{
  "d_model": 128,
  "n_experts": 64,
  "experts_per_token": 1,
  "d_shared_expert": 64,
  "router_score": "sigmoid",
  "normalize_top_k": false,
  "init_std_router": 0.028,
  "lr_router": 0.00141,
  "vocab_size": 7589,
  "norm": "rmsnorm",
  "optimizer": "soap_variant",
  "lr": 0.00546,
  "beta2": 0.95,
  "steps": 8310
}
Below are experts of layer 3 (counted from 0) of a mixture-of-experts language model. Rows are named router (the router's row for the expert), gate (a neuron's input weights, with its number), up (a neuron's input weights, with its number), down (a neuron's output weights, with its number) and show model dimensions 0-127. Each number is 128 + 24 x the weight over its row's rms, rounded and kept within 0 to 255.
Before each expert's rows: "mostly gets" lists some tokens that are sent to it at least half of the time. This comes from a sample of Wikipedia text that the model never trained on.

# expert 55
mostly gets: " H", " K", " P", "h", " Kh", " G"
router [150 191 147 168 113 141 122 132 125  87 139 119 131 146 136 154 119 120 130 116 122 170 135 133 157 120 121 101 110 156  94 129 114 124 137 102 110 164 167 162 176 113 114 138 112 128 140 191 146 131 154 140 121 149 107 116 124 108 150 103 110 142 162 128 132  95 125 143 156 110 131 112 134 185 107 133 150 154 117 130 110  51 150  92 184 130 113 138 162 110 153 161 111 140  90 124 110 167 135 118  95 124 162 133 157 113 128 144 133 126  87  96 142 101 148 118 165 147 146 120 111 158  98 150  95 128 114 141]
gate2 [138 144 149 140 186 126 137 101 121 166 112 128 169 148 121 140 143 161 106 142 115 117 105 117 109  99 109 114 134 139 110 140 122  85 132 103 178 137 150 148 144  99 151 134 116 136  59 107 170 109 146 117 130  92 119 130 157  98 129 127 121 118 129  94 122 121  77 152 138 132 134 154 114 144 102 125 145 152 122 146  98  87 154 125 116 119 142  96 130 109 151 108 129  93 113 126  93 109 153 146 198 131 123 166 137 153 157 153 125 116  77  66 158 139  99 171 160 111 119 126 124 144 159 160 140 133 138 125]
up2 [178 144 130  89 169 122 138 135 158  99 116 153 130 122  82 138  88 133 112 105 128 117  95 140 109 124 139 134  92 176 139 108 129 107 157 174 138 157 133 103 123 161 150 109  94 136 141 151 109 122 152 145 139 109 139 130 111 121 132 140 118 157 118 155 143 111 148 109  82 149 176  97 138 151 112 121 158 118 104  83 155 108 115 151 155 181 148 169  76 125 102 156 118  98 120 118 107 115 108 113 115 145 103 153 113 166  86 104 118 132 139 110 120 135 131  88 100 169  93 101 153  87 111 146 108 122 122 127]
down2 [104 106 120 166 105  65 109 116  83 121  93 152  98 147 116 132 119 140 155 139  99 123 126 186  86 152 137 154 139 124 124 113  74 144 121 117  97 115 131 139 150 129 150 135 121 142 171 165  82 128 147 146  79 133 101 124 109 208 163 130 106 109 102 111 132 122 100 118 143 134  83 131 156 107 120 125 142 145 164 114 131 117 105 124 135 149 117 139 133 161  88 112 158 112 116 102 136 134 127 120 132 160 124 125 167 138 139 130 150  79 138 116 114 120 150 138 129 115 140 171  74 134 157 126 103 100 114 128]
gate3 [120  79 120 133 144 137 108 142 112  82 111 114 128 128 130 116 160 132 141 129  99 109 103 108  99 150 148 145 156 138 106 122 115 105  98  82  92 142 108 138 156  90 143 164 105 141 110 185  97 114  96 149 144 118 170 116 134 117  91 110  97 101 136 126 156  75 124 113 183  92 100 133 118 152 165 106 107 144 125 142 126 144 138 144 125  99 120  94 112 144 141 129 144  84 152 142 117 164 132 133 114 165 158 119 142 122 138 106 101  96 121 100 107 138 122 106 111 147 158 123 112 153 154 185 113  69 129 161]
up3 [ 98 133 168  88 132 122 137  95 140 106 131 150 114 177 126 163 155 102 123 119 159 141  97 106 101 116 119 104 138 107 137 100  93 122 165 141 159 128 143 123  82 111 139 141 159 123 139 102  82 143 146 141 156  98  68 186 134 151 122 143  87 147 115 139 126 103 112 144 128 124 106  81  99 148 156 114  83 104 113 137 112 136 146 140 167 137 163 169 116 155 102 169 110 177 100 149 129 131 114 145 122 114 135 123 128  97 130 134 129 172 141 115 153 151 164 104 130 128  89 111 131  81 127 139 139 116 117 129]
down3 [105 152 162 130 107 131 147 136 137 109 159 165 116  93 116  85 128 134 147 110 117 168 109 114 114 144 146  79 123 133 128 141  76 125 172 103 116 143 149 143 105 134 137 141 161 127 141 172 131 135  70 102 172 147 130 146 112 178  86 123 164 134  99 139  68 116 113 104 135 125 131  96 129 177 159 137 114  98 117 147 121 118 155 108 130 111 152 117  82 157 136 122 134 133  93 153 174 168 125 135 123 109 159 133 138 146 137 140 166 167 140 134 122 154 130 164 126 133 110 130 123 134 132 106  80 125 135 175]

# expert 9
mostly gets: "ń", "d", "ow", "ov", "oom", " (born "
router [142 125 150 126  97 172 107 118 138 121  92 136 134 145 161 159 118 160 121 148 169 134 167 101 124 137 128 119 135 149 119 132 121 130 115 137 104 171 148 130 154 166 121 150 117 172 113 150 151 154 164  85 135 138 113 108 127 168 129 102 143 135 133 136 124 128 156 108  97  82 143 111  80 149 138 112 173 113 108 114  72 110 139 148 102 139  99 125 161  81 110 115 110 160 113 123 136  93 120 122 115 127 104 158  95 114 102 155 157 170  94 137 148  96  55 130 123 149 139 136  93 141 136 141  96  94 146 142]
gate38 [143 144 133 135 120 121 108 113 150 106 134 148 102  99 131 128 106 130 111 147 140 141 158  95  99 123 149 152 105 114 119 120 124 121 134 109  67 140 144 124 102 118 113  96 125 117 139 118 111 118 192 127 121 160 168 121 147 115 122 135 102 140 127  97 121 112 145  67 176 136 125 119  90 174 140 139 172 116 103 156 124 115 108 118 102 184  88 166 139 139 130 153 128 129 146 107 153 130 146 107 129 134 142 134 140 229 108 119 152 122 129 119  83  89 114 122 124 142 162 126 118 150 116 175 140 112 124 171]
up38 [116 110 110 110 134 120 116 123 151  84 125  95 101 152 148 149 141  95 173 147 127 167 160 107  99  87 162 141 102 103 120 126 112 134 127 157 174 143 176 104 155 122 127 131  97 126 116  95 105 144 153 144 141 135  93 113 118  75 160 155 137 167 109 105  97 129  88 133 109  99 108 118 128 130 120  95 115 160 151  96  95 103 126 142  71  85 143 160  72 116 118 113  94 156 121 117 110 152 149 143 143 132 170 154 118 140 133 119  94 145 132 122 103 150 142 139 134 158 132 103 155 106 165 108 145 134 124 151]
down38 [168 131 111 135 122  87 151 150 155 100 123 118 113  95 129 129 192 126 121 124 127 141 134 104 134 130 137  83 109 153 142 130 112 119  93 151 109  83 137 152 102 138 148 152 146 162  94 153 135  93  67 165 130 141 163 146 127 103 106 116 134 106 139 140 109 117 142  99 117 132 128 120 147 129 152 103  82 151  85 147 125 173 165 137 133  60 169  96 137 128 118 121 101 137 126 144 161 136  94 130  86 156 110 146 124 159 137 132  82 147 128 144 153 140 140 104 123 136 118 156 173 139  99 128 108 154 166 122]
gate39 [109 100 171 167  78 157 106 102  95 130 129 109 157 146 131 121 126 128 131 117 126 123 147 115 144 150 175 161 109 126  82 123 126 129 108  76 113 135 138 111 131 166 105 130  84 177 182 132 120 109 136 130 117 137 120 101 150 104 174 181  95 122 115 159 148 127 115 109 130 134 128 115  85 129 119 116 131 128 161 130 133  84 109 139  98 104 133 133 141 158  75 150 108 131 142 109 143 149 135 130 110 155 134 139 112 178  88 157 126 165 139 153 145 106 119 143 146 137 117 111 129 190 160 159 109 101 112 129]
up39 [114 122 124 107 134 156 110 116 124  83 177 117  91 124 127 176 156 170 148 135 129 128 119 136 146 143 112  86 142  77 115 170 127 119 133 117 133 127 154 128 140 112  91 164 157 109  96 115 139 123 126 134 125 163 133  97 186 148 133 148 169 119 112 109 136  94 109 138  93 148 120 136  94 124 104 152 104 136 151 124 143 105  96 130 109 129  98 173 128 163 145  97 169 151 126 131 108 118 141 152 138 146 161 113 157 137 123 186 174  87 137 171 121 160 181 107 159 104 135 134 115 148 106 140 150 142 129 132]
down39 [106 126 158 158  98 146 147 160 127 130 138 129 147 125 139 103 104  83  97 183 138 114 113  85  77 100 146 154 104 116 100 141 101 138 117 110 148 154 157 158 140 145 119 157 138 124 132 127 149 120 121 170 137 148 160 134 134 129  88 106 124 100 136 146 127 122 102 138 101 104 189  92 123 149 142 159 150 105 129 148 153 178 120 155 137 116 106 149 127 115 147 145 105  72 137 155 144 111 198 124 124 113  74 161 122 109 127 140 121 143 107 138 160 133 103  98 126 147  99 141  90 129 133 120 128 149 173 112]

# expert 43
mostly gets: "c", " acc", " inc", " c", "-c", "esc"
router [162 144 136 172 122 182 134 176 165 138  95 101 117 162 132 134 170  89  96 121 131 117 131 110 131 130 118 131  96 149 124 129 173 111 129 123 105 171 134 119 129 131  79 129 105 140 119 136 176 114 152 106 170  61 154 129 153 116 165  97 121 166 104 122 122 132 123 127 116 104 149 144 140 132 126 122 148 118 122 126 144 105 147 105 111 122 124  95 172 113 123 128  92 130  92 137 127 134 133 102 101 173 115 162  97  96 111 121 139 142  78 142 129 100  93 131 143  88 106 157 135 137 143 134 106 132  68 116]
gate1 [146 176 173 153 124 136 197 126 116 171 107 127 115 156 110 119 144 112 126 110 136 115 117  73 111 109 144 119 136 157 115 146 183 136 106 148 137 106 153 155 140 147 117 114 117 151 119 115 113 179 167  93 119 125 127 175  93 163 130 109 152 139 122 161 109 156 109  89 136 120 145 110  52 100 119 126 116 129 132 127 114  98 154 123 107 114 138 129 121 118 102 133  93 110 108 123 137 166 123  98 110 139 104 134 121 148 121 131 127 176 144 139 113 136 154 112 155 169 109 119 106  78 167 130 107 164 111 128]
up1 [ 97 128 153 150 110 178 164 117 122 162 121 117 140 135 143 103 126 156 140  99  95 134 108 140 150 114 134 129 108 150  95 114 136 125 117 103 117 146 139 148 165 118 106  68 133 159  94 151 151 159 132 121  98  85 161 108 114 100 146 146 136 124 104 202  94 130 125 156 108  98 154 127 112 140  64 103 132 126 112  70  96 141 164 143 156 106 132 135 109  96 134 131 127 140 130 130 127 112 125 105 119 105 169 102 112 121 130 130 130 146 144 165  84 121 117 116 106 108 135  99 174 147 147  81 127  90 118 118]
down1 [115  88 136 103 147 117 136 152  96 119 117 117 107 107 101 114 130 141  98 102 135 160 130 115 138 117 186  96 103 152 191 168 116 133 121 152  92  97 179  92 118 121 124 130 133 121 160 133 136 170  58  99  97 165 136 101 149 121  97 128 144 123 152 141 127 137 137 122 172 120 112 133 170 106 121 102 139 133 143 144 142 178 128  86 115 131 153 140  96 142 114 135 135 143 150  94 175 144 153 126 122 106 158 123 127 115 122 132 167 147 143 148 135 102  99 117 124 103 157 142 113 124  84 184 146 135 129 120]
gate2 [140 117 187 161 136 179 127 128 134  77 114 101 117 128 120 154 123 135  88  97 131 115 152 122 133 137 117 113 143 138 142 148 144 130  79 109  80 159 133 160  98 149  99  90  95 126 122  88 126 112 127  76 116  94 150 109 134 144 111 134 123 161 116 179 108 101 115 158 184 114 142 124 139 101  76  92 137 159 136 135 119 124 104 106 121 134 185 148 161 136 135 134 137 122 138 132 175 152 126 135 164 163 138 126 104 154 133 144 106  97 143 147 144 147 121  92 127 100 138 123 107 157 125 149 101 131 111 156]
up2 [ 86  62  98 165 137 150  94 113 174 162 120 103 129 177 137 113 156  95 113 142 118 139 115 103 125 149 149 163 132 140 120 128 150 134 150 124 133 150 133  98 132 134 158 103  79  98 138 124  95  77 159 145 102 130 148 138 127 159 123 111 156 156  99 100 147 114 133 119 103 104 105 127 132 101 120  94 148 134 129 123 136 146 159 147  96 132 130 127 187 124 135 177 140 131 192 123 125 110 104 128 129 135  88 171 100 129 117 131 140 154 133 136 149 139  99 107 159  74 119 101 136 142 135 124 154  89 134 133]
down2 [125 143 160 131 138 107 150 129 121 125 104 179  98 136  77 129 121 172 149 146 111 100 149 146 124 115 136 147 112 177 121 112 124 113 138 127 153 164 117 183  86 106  95 176 109 123 112 142 153 107 167 146 147  97 126 134 139 129  73 144 123 131 119 131 104 150 140 160 102 157 146 123 130 150 160 144  95 118 118 117 161 155  99 139 161 107  74 164 109 135 116  62 146  84 131 139 142 148 101 130 118 120 138 118 151 115 112 112 131 131 160  99  90 103 127 145 109 128 129 122 140  71 118  89 101 137 110 135]

# expert 53
mostly gets: ".", " it.", "s.", " them.", "ing.", " him."
router [164 157 137 132 105 123 122 152 120 139 121 102 117 128 128 141 153 130 143 134 139 147 119 102 126 160 124 114 120 144  95 107 159 138 139  94 123 146 138 156 178 123  53 148  85 141 103 146 115 128 144  95 169 134 124 187 146 130 103 121 134 129 116 134 149 119 144 102 130 131 135 121 110 161 133  70 135 128 114 137  76 127 106 145 150 138 124 116 233  98 133 136 119 137 129 144 148 111 138 129  99 144 115 128 126  88 105 114  96 124 113  87 101 138  96 128 102  83 148 131 125 140 109 148 101 136  73 110]
gate4 [ 89 147 138 106 125 118 143 114  67 142  99 100 120 106  90 128 118 140 110 109 185 107 142 125 101 163  98 141 101 131  96 178 142 134 131 135 137 120  94 134 108 131 116 157 122 129 149 119 115 103 107 135 101 122 172  98 121 142 171 130 106 124 117 119 108 167 123 146 159 127 144 155 138  83 120 147 190 141 169 164 128 131 145 149 179 110 129 148 115 130 163 108 160 123 111 146 126 138 133 151 104  76 159 130 162 139 113 144 127 143 131 132 122 107 155 113 152 168 149 102 134 152 186 164 146 165 137 133]
up4 [140 120 113 119 120  72 182 121 163 133 121 152 155  90  81 136 124 147 114  97 139 113 164 150 100  90 103 156 138 138 136  95 142 153  69  89 161  86 123 114 119 155 148 125 113 127 157 171 122 167 123 126  86 137 120 120 142 122 137 101 147 119 134 177  94 126 143 128 167 117 146 134 107 101 156 121 140 141 126 113 155 144  85  73 144 146 144 114 109  94 112  95 142 145  85 149 152 160 133 119 107 129 150 102 137 119 102 138 130 180 119 103 137  98 114 112 142 152 135 154 125  92 144 121 134 124 142 153]
down4 [ 96 121 152 155 162 120 148 125 151 160 143  95 153 106 139 116 153 132 114 167 153 110 136 128 108 119 143 123 133 120 135 147 136 160 184 171 138 141 104 151 147  93 181 128 128 158  99 161 120 159 111 146 129 128 156 179 114 133 109 118  75 118 141 130 154 159 149 119 145  99 171 153 130 123 124  99  70 118  81 116 133  99 141 142 146 121  90 135 139 142 110 170 132 137 108 132 125 114 113  91 166 159  71  97 143 127 141 122 136 138 127 117  96 136 121 142 179 131 129 163 119 118 115 129 149  87  97  94]
gate5 [152 126 130 113 127 112 167 128 174 157 184  78 156 111 136 162  95 141 114 135 157 113 145 139  94 140 123 137 153 115 157 137 100  85 132 153 131 157 114 140 133 157 136 134 112 113 120 122  70  93 161 131  97 109 134 157  69 100 105 132 131 140 147 136  97 134 136 101 106  98 165 131 126 125 171 128 137 109 119 142 120 125 111 157  98 131 110 129 129 152 101 133 102 104 159 117 106 138 166 200 131 102 116 120  88 116  95 132 128 114 148 122 159 127 187 125 139 101 120 144 150 179 130 148 141 115 151 127]
up5 [162 136 114 127 120 162 111 114 100 168 138 146 125 136 117 166 167 134 125 102 138 126 153 107 106 133 137 160  60 171 134  77 136 125 107  79 120 151 144  97 119 119 109 129 141 176 151 167 131 125 103 102 186 130 168 110 166 138 170 155 116 108 113 132 150 113 132 122 138 144 102 127 111 127 144 137 123 172 108 126 160 156 101 111 160 147 113 114 134 104 127 124 142 157 144 111 148 164 161 103  80 119 111 138 102 109 107 143  77 113 154 110 118 103 127  98 100 147 111 121  89 107 169 128 128 149 131 118]
down5 [133 136 104 168  98 120 175 127 143  81 138 127 165 111 154 138 112  93  61 144 111 115 118  85 138 135 131 111 130  90 137 109 143 111  83 119 126 156 150 172 109  82 125  77 116 168  97 133 167 142 123 196 126 141 155 157 141 160 170 115 137 139 118 167 120 136 142 112 143 127 155 122  89 123 148 134 126 105 183 118 133 122 113  98 107 143  94 125 109 133 128 151 109 135 124 128 111 119 126 157 147 132 145 128 130 116 118 161 155 128 131 128 144 110 133 136 137  99 178  70 112 116 128 139  98 139 133 157]

# expert 24
mostly gets: " came", "raq", "xford", "entucky", "evin", "'m"
router [157 173 165 147 146 111 122 122 183 118 104 109 162 150 108 128 146 168 104 120 112 131 134  96 114 138 115 108 153 188 124 119 148 110 151 140 152 116 153 137 172 107 119 145  91 116  88 145 166 162 136 134 148 130 129 113 166 140  98  96 135 138 107 109 126 101 103  70 125 130 163 143 135 139  80 104 147 164 121 107  99 134 140 156 145 158 114 125 125 107 144 136 149 156 116 136  95 101 137 125 110 159 131 139 154 138 105 139 127 112  94 147 124 145  83 170 114 129  89  87 104 131  97 148  84 110 102 157]
gate2 [170 191 153 120 155 128 140 122 121 130 118  94 135 133  84 143  97 144 128 111  91 142 107 107 125 134 150 126 132 160 140 158 121 133 154 136 157  90 105 133 152 105 109 181 112 101  88 126 143 121 127  58 166 109 118  99 126 100 100 131 158 153 101 160 114 118  89 110 102 109 128 149  88 136 146 160 134 158 185 133  99 119 102 118 137 119  99 138 117 164 179 190 138 146 123 104  93 106 150 148 117 107 131 126 151 130  82 120  96 119 122  98 130 110 145 126 103 156 144 119 137 132 119 141 127 129 137 130]
up2 [157 140 128 121 135  78 161 129 153 105 118 123 144 142  75 120  94 173 170 118 132 147 181 136 129 166  95 116 127 116 144 129 113 110 116  84  88 132 139 137 106 100 139 113 131 135 139 167  90  88 163 164  95 141 119 150 133 134 128 117 174 154 170 106 166 170 104 154 123 128 141 145 123 123 129 131 153  96 104 107 120 164 150  93 123 138 148 103 162 149 134 143 105 146  92  96 116 126 156 134 154 174 130 150 110 127 134 131 173 148 145 100 132 113 115  89 151 130 151 154 166 136 131 109  93 149 119 149]
down2 [176 151 148 127 124 108 131 117 122 143  97 148 181  96 138 158 146 120 133 137  95 134  93 127 138 125 127 137 123 141 124 101 109 114 131 112  88 128  99 113 163 145 135 152 125 162 120 178 131 105  97 185 126 134 124 130 141 117 133 141 129 105 122 118 140  85 132 139  99  84  92 134 150 175  96 134 136 165 165 134 140 154 129 115 139  89 130 138  94 113  90 133 144 101 109  97  82 141 158  84 136 117 126 198 118 107  90 154 158 128 128 133 122 144 119 106 130 148 114  74  90 148 169 130 112 121 133 168]
gate3 [134 153 130 106 145 136 150 103 144 122 160 173 125  94 129 142 155 128  86  89 117 148 142 105 166 155 147 119 113 124 114 141 149  99 133 135  97 104 117 144 137 109 177 130 103 134 101 136 168 132 139 133  88 136 139  93  96 127  93 159  94 131 130 119 127 101 137 139 112 126 103 132  85  96 133 133  96  91 133  78 149  86 153 134 140 154 128  88 145 119 143 171 127 131 143 171 131 111 117 182 101 133 134 139 171 109 111  69 124 144 113 115 128 109 148 149 128 117 123 181 161 165  93 120 178 112 125 134]
up3 [108 117 126 151 120 130  76 165 156  94  91 146 115 141 135 159 104  83 124 153 137 120 115 123 140  80 113 120 126 110 105 136 134 135 128 129  97 114 154 130 120 165 153 114 129 139 164 110 132 116 126 136  92 110 161 108 100 126 111 118 139 125 110 159 151  97 136 115 131 158  93 146 113  99 161  85 117 100 150 153 156  74 103 114 134 133 147 145 180 104 107 118 111 109 137 132 150 110 136 120 127 109 171 116 156 185 136 130 165 143  96  74 174 139 127 117 144 137 159 149 163 163 175 100 135 101 164 119]
down3 [128 125 149 129 130 149  78 118 127 119 126 161 133 141 126 117  95  69 131 178 152 130  97 108 165 154 135 163 101 132 130 117 135 111 168  89 147 138 138 144 121 101  95 117 112  87 181 118 117 155 141 128  72 104 152 114 115 175 132 126 125 128 127 125 163 182 133 100 124 157 115 126 128 141 146 176 150 103 120 107 149 136 120 146 140 129 149  65 141 137 145 121 103 107 110 143 119 139 146 158  97  88 191 110 129  95 124 106 117  78 113 119 124 114 123 111 134 133 124 159 129 155 150 107  88 128 152 146]

# expert 27
mostly gets: "m", "- • Summer (DST):", "ism", "ym", "f", "tar"
router [160 139 142 114 125 116 118 161 135 119  95 147 127 132 126 157 161 113  77  53 130 129 126 117 111 128  85 143  96 170 119 117 138  99 111  81 118 149 144 140 145 108 103 165  92 171 146 125 175 113 144 100 148 107 117 120 141 117 148  75 145 165 109  80 127 113 127 146 141 112 153 139 132 135 156 133 147 156 141 145 123 107 156  95 144 143 114  82 164  74 137 126 107 130 117 146 152 161 116 115 116 166 134 161  99 124 142 162 128 124 101  86 163 116 128  99  99 120 111 156  91 141 133 125 134 115 110 110]
gate1 [161 127 161 110 110 138  96 127  97 139 135 136 169  87 154 156 125 156  92 119 110 176 121 129 139 105  68  92 144  95  98 107 147 127 121  97 122 134 102 136 158 124 115 144 139 153 133 144 116 113  94 147 136 111  76 146 136 112  99  76 174 124 124 157 108  88 138 120 126 139 160 162 125 134 136 103  86 130 123 114 133 101 140 124 168 146 135 123 159 133 125 116 156 190 130  91 102 153 108 146 125 154  81 115 156 161 118 110 113 106 139 130 120  80 120 119 141 131 102 139 159 134 133  98 132 102 116  80]
up1 [122 168  94 143 117 120 130 172  87 186 140 133 109 102 114 110 161 107 150 108 133 109 135 142  77 137 131 127 116 114 147  99  95 197 114 111 130 104  92 155 105 125 126 116 125 140 160 149 136 105 177 167 141 153 132 116 133 140 135  86 132 155 108 120 111  51 145 169 107 145 127 108 146 121 122 124 130 147 132 158  87 108 170  86 135 142 103 139 120 120 154 129  90 118 134 105 130 139 136  96 154 130 139 117 135 139 156 136  96 152  90 157 100  96 141 134 100 125 140 112 121 180 128 134 149 142 142 109]
down1 [176 168 156 160 142 142 107 113  87 126 119 112  99 147 158 124 100 118 138 136 150 116 105  81 126 142 137 171 157 129 143 170 132 152 117 143 129 125  99 114 106 166 132 168 136 110 156 111  95 137 169 119 129 125 127 134 138 130 107 152 134 132 130 119 136 112 108 119 115 115 171  99 125  92 122 155 141 109 140 115 173 137 124 110 105 149  99 108 159 102 137 112 145 143 150 100  95  98 135 166  78 129 128 113 102 112 127 113  66 138  60 151 121 145 123 135 133 133 117 114 142 128 180 113 161 133  68 172]
gate2 [128 100 139 187 139 124 130 121 148 120 132 129 108 111 135 144 121 137 110 138 129 115 121 160  93 162 127 115 148 133 143 114 159 109  95 146  91 154 139 141 154  71 135 125 156 143 118 134 159 117 109  75 133 103 157 153  77 164 158 115  99 126 124 125 136 121 135 148 131 137  88 129 141 149 162 148  88  95 179 134 118 130 136 147 113 155 130 136 172  97 119 110 154 147 156 109 117 130 126 189 100 166  90 119 152 148 132 134 135 154 144 188 143 160 147 122 169 151 122 152  87 151 104 123 136  95 121  88]
up2 [ 76 166 107 171 144  91 143 132  74 105 160  77 120 156 200 110 123 122 139 144  77 129 123 118 121 126 112 145 116 134 141 158 142 117 122 122 161 132 167 156 146  94 135 139 134 140 117 109 112 114  81 156 120 187 109 119 116 131 123 153 136 155 158 164 125 145 150 108 130  96 132 123 124 138 112 155 103 150 116 128 108 136  96 161  96  93 119 134 155 176 102 106  99 130 132 108 126  92 137 111 130 137 168 138 144 120 119 122 111 156  93 150 107 115 143 144 126 129 144 107 152 151 113 119 161 108 142  70]
down2 [119 112 143 198 117 147 121 115 163 114 149 150 134 113 132 141 135 138 123 143 114 147  94 112 128 120 122  85 165 171 102 127  88 152 154  87 156 130 158 170  97 118 120 116 153 112  75 123  97 114 137 112 118 102 138 119 147 110 130  94 129 158 160 164 122 151 124 127 120 145 129 104 124 140  90 151 131 102 144 135  97 132 149 164 135 158 144 145 159 132 168 155 130 147 117 162 110  98 134  91  96 120 133 111 130 152 190  97 138 120 136 120 141 161 124 123 114 139 105 171 168 150  67 112 106 155 165 132]

# expert 42
mostly gets: "ag", " Mag", " stat", " arg", "og", "rog"
router [140 140 163 136 114 185 132 134 119 119 104 129 119 154 153 148 118 141 113 126 186 120 161 120 123 154 112  78 127 161 121 135 128 164 156 117 127 144 128 103 184 116 101 131  99 170 135 128 186 143 160 160 117  76 135 135 159 121  91  87 124 131  81 129 159 127 131 132 131 118 167 133 142 141 156 109 173 125 120 132 139  73 142 109  94 130 124 100 154 120 101 140 145 136 111 153 117 125 135 123  82 111 146 147 130  81 100  95 170 134  93  95 115 120 100 150 111 129 133 163 131 136 151 155 114 122 111 149]
gate1 [173 150 145 176 113 139 128 141 113  56 132 130 106 105  85 135 169 161 110 111 128 116 150 113 124  85 137 136 135 164 118 105 164 124  99 106 113 101 129 114 163 122 107 143 138 123 110  83 133 125 132 116 102  88 128 146 131 100  88 110 107 115 134 125 133  91 144 116  62 137 109 135 153 156 115 101 107 142  91 134  83 122 142  91 127 144 130 131  91 119 128 126 109 168 168 137 153 136 170 160 103 110 117 112 115 119  93  90 120 107 109 111 143 123 128 153 175 114 172 137 105 107 126 150 125 144  98 145]
up1 [156 114 126  98  91 121 142 162 146 133 141 106 145  81 121 126 130 132 153 133 183 130 120 149  87 162 149 113 141 123 145 106 155 152  93 115 108 106 152 173 121 129 128 139 122 144 102 161 135 129 130 126 134 149 149  87 157  75  87 104 100  96  99 147 145 109  63 134 125 156 152 161 125 163 141  87 166 135 130 155 172  94 129 112 111 170 123 152 106 128 123 108 158 135  80 134 148 165 120 116 103 133 120 140 111 157 144 144 132 122 150 143 149  91 120 118 147 155 142 127 102 119 133 188 120 111 102 121]
down1 [119 142 128 109 121 129 100 111 138 122 149 132 106 116 113 128 129 132 109 124 120 122  83 111  74 130 149 120 157 162 191 141 112 107 137 110 164 190 109 105 135 131 103 103 127 130 128 142 100 103 134 175 156 102 176 121 119 143 125 115 138 141 134 147 132  68 147 121 149 133 143 110 114 129  86 169 150 150 150 177 150 135 125 121  99 131  97 136  94 123  94 110 119 112 136  89 123 115 140 146  97  63 123 159 170  99 116 114 131 132 118 131 178 155  97 124 125 154 167 119 153 130  90 138 148 129 129 175]
gate2 [166 173 112 183 143 121 111 126 128  85 135 134  94 109 138 171 145 152 160 163 124  93 137 177 146 143 169 133 139 121 133 128  85 203 143 126 129 105 176 131 122  95 110 118  93 132 119 114  99  78 144 148 126 133 141 144  83 100 131 135  76 111 100 135 144 110 161 152 174 163 139 133 144 116 165 143 119 144 131 129 142 145 116 148 107 121 100 109 162 120 135  99  97 143 156 142 169 185 141 115 118 125 144 129 115 138 110 114 113  95 102 130 111 127 131 118 124 118 109 118 147 136 129 166 113 124 119 148]
up2 [131 143 149 114 139 133 132 156 145  85  85 123 144 109 131 106 119 159 144 120 118 151 117  98 175  95 126 155 115 185 190 139 103 117 139 139 167 174 156 137 146 130 109 116 140 141 139 114 107 144 119 133  98 165 131 111 134 122 145 140 142 132  99 138 133 118  75 130 126 126 116 144 128 140 127 168 124 112  94 116  99 171 104  78 133 119 130 105 134 154 125 133 114 164 157 100 146 124 147 137 131 115 136 136  82 106 136 112 127 120 213  70 128 120 143 146 146 165 144  89  76 134 103 130 128 148 149 154]
down2 [ 80 133 128 108 126 159 134 119 135 121 182 107 130 141 162 111 138 146 169 173 107 149 103 114 105 127 148 165 121 147  94 134 189  44 119 115 115 160 133 144 127 153 126 158  99 109 119 121 109 142 152 127 117 132 132 113 130 141 119 113 157 109 158 119 126 126 132 160 106  99 161 145 124 146 135  65 111 160 155 133 146 133 127 110 115 162 130  99  92 113 147 131  91  95 148 134 140 115 124 144 120  91 149  94 119 155 110 113 103 132  95 165 132 133 111 136 123 109 152 129 143 116 154 158 191 133  84 144]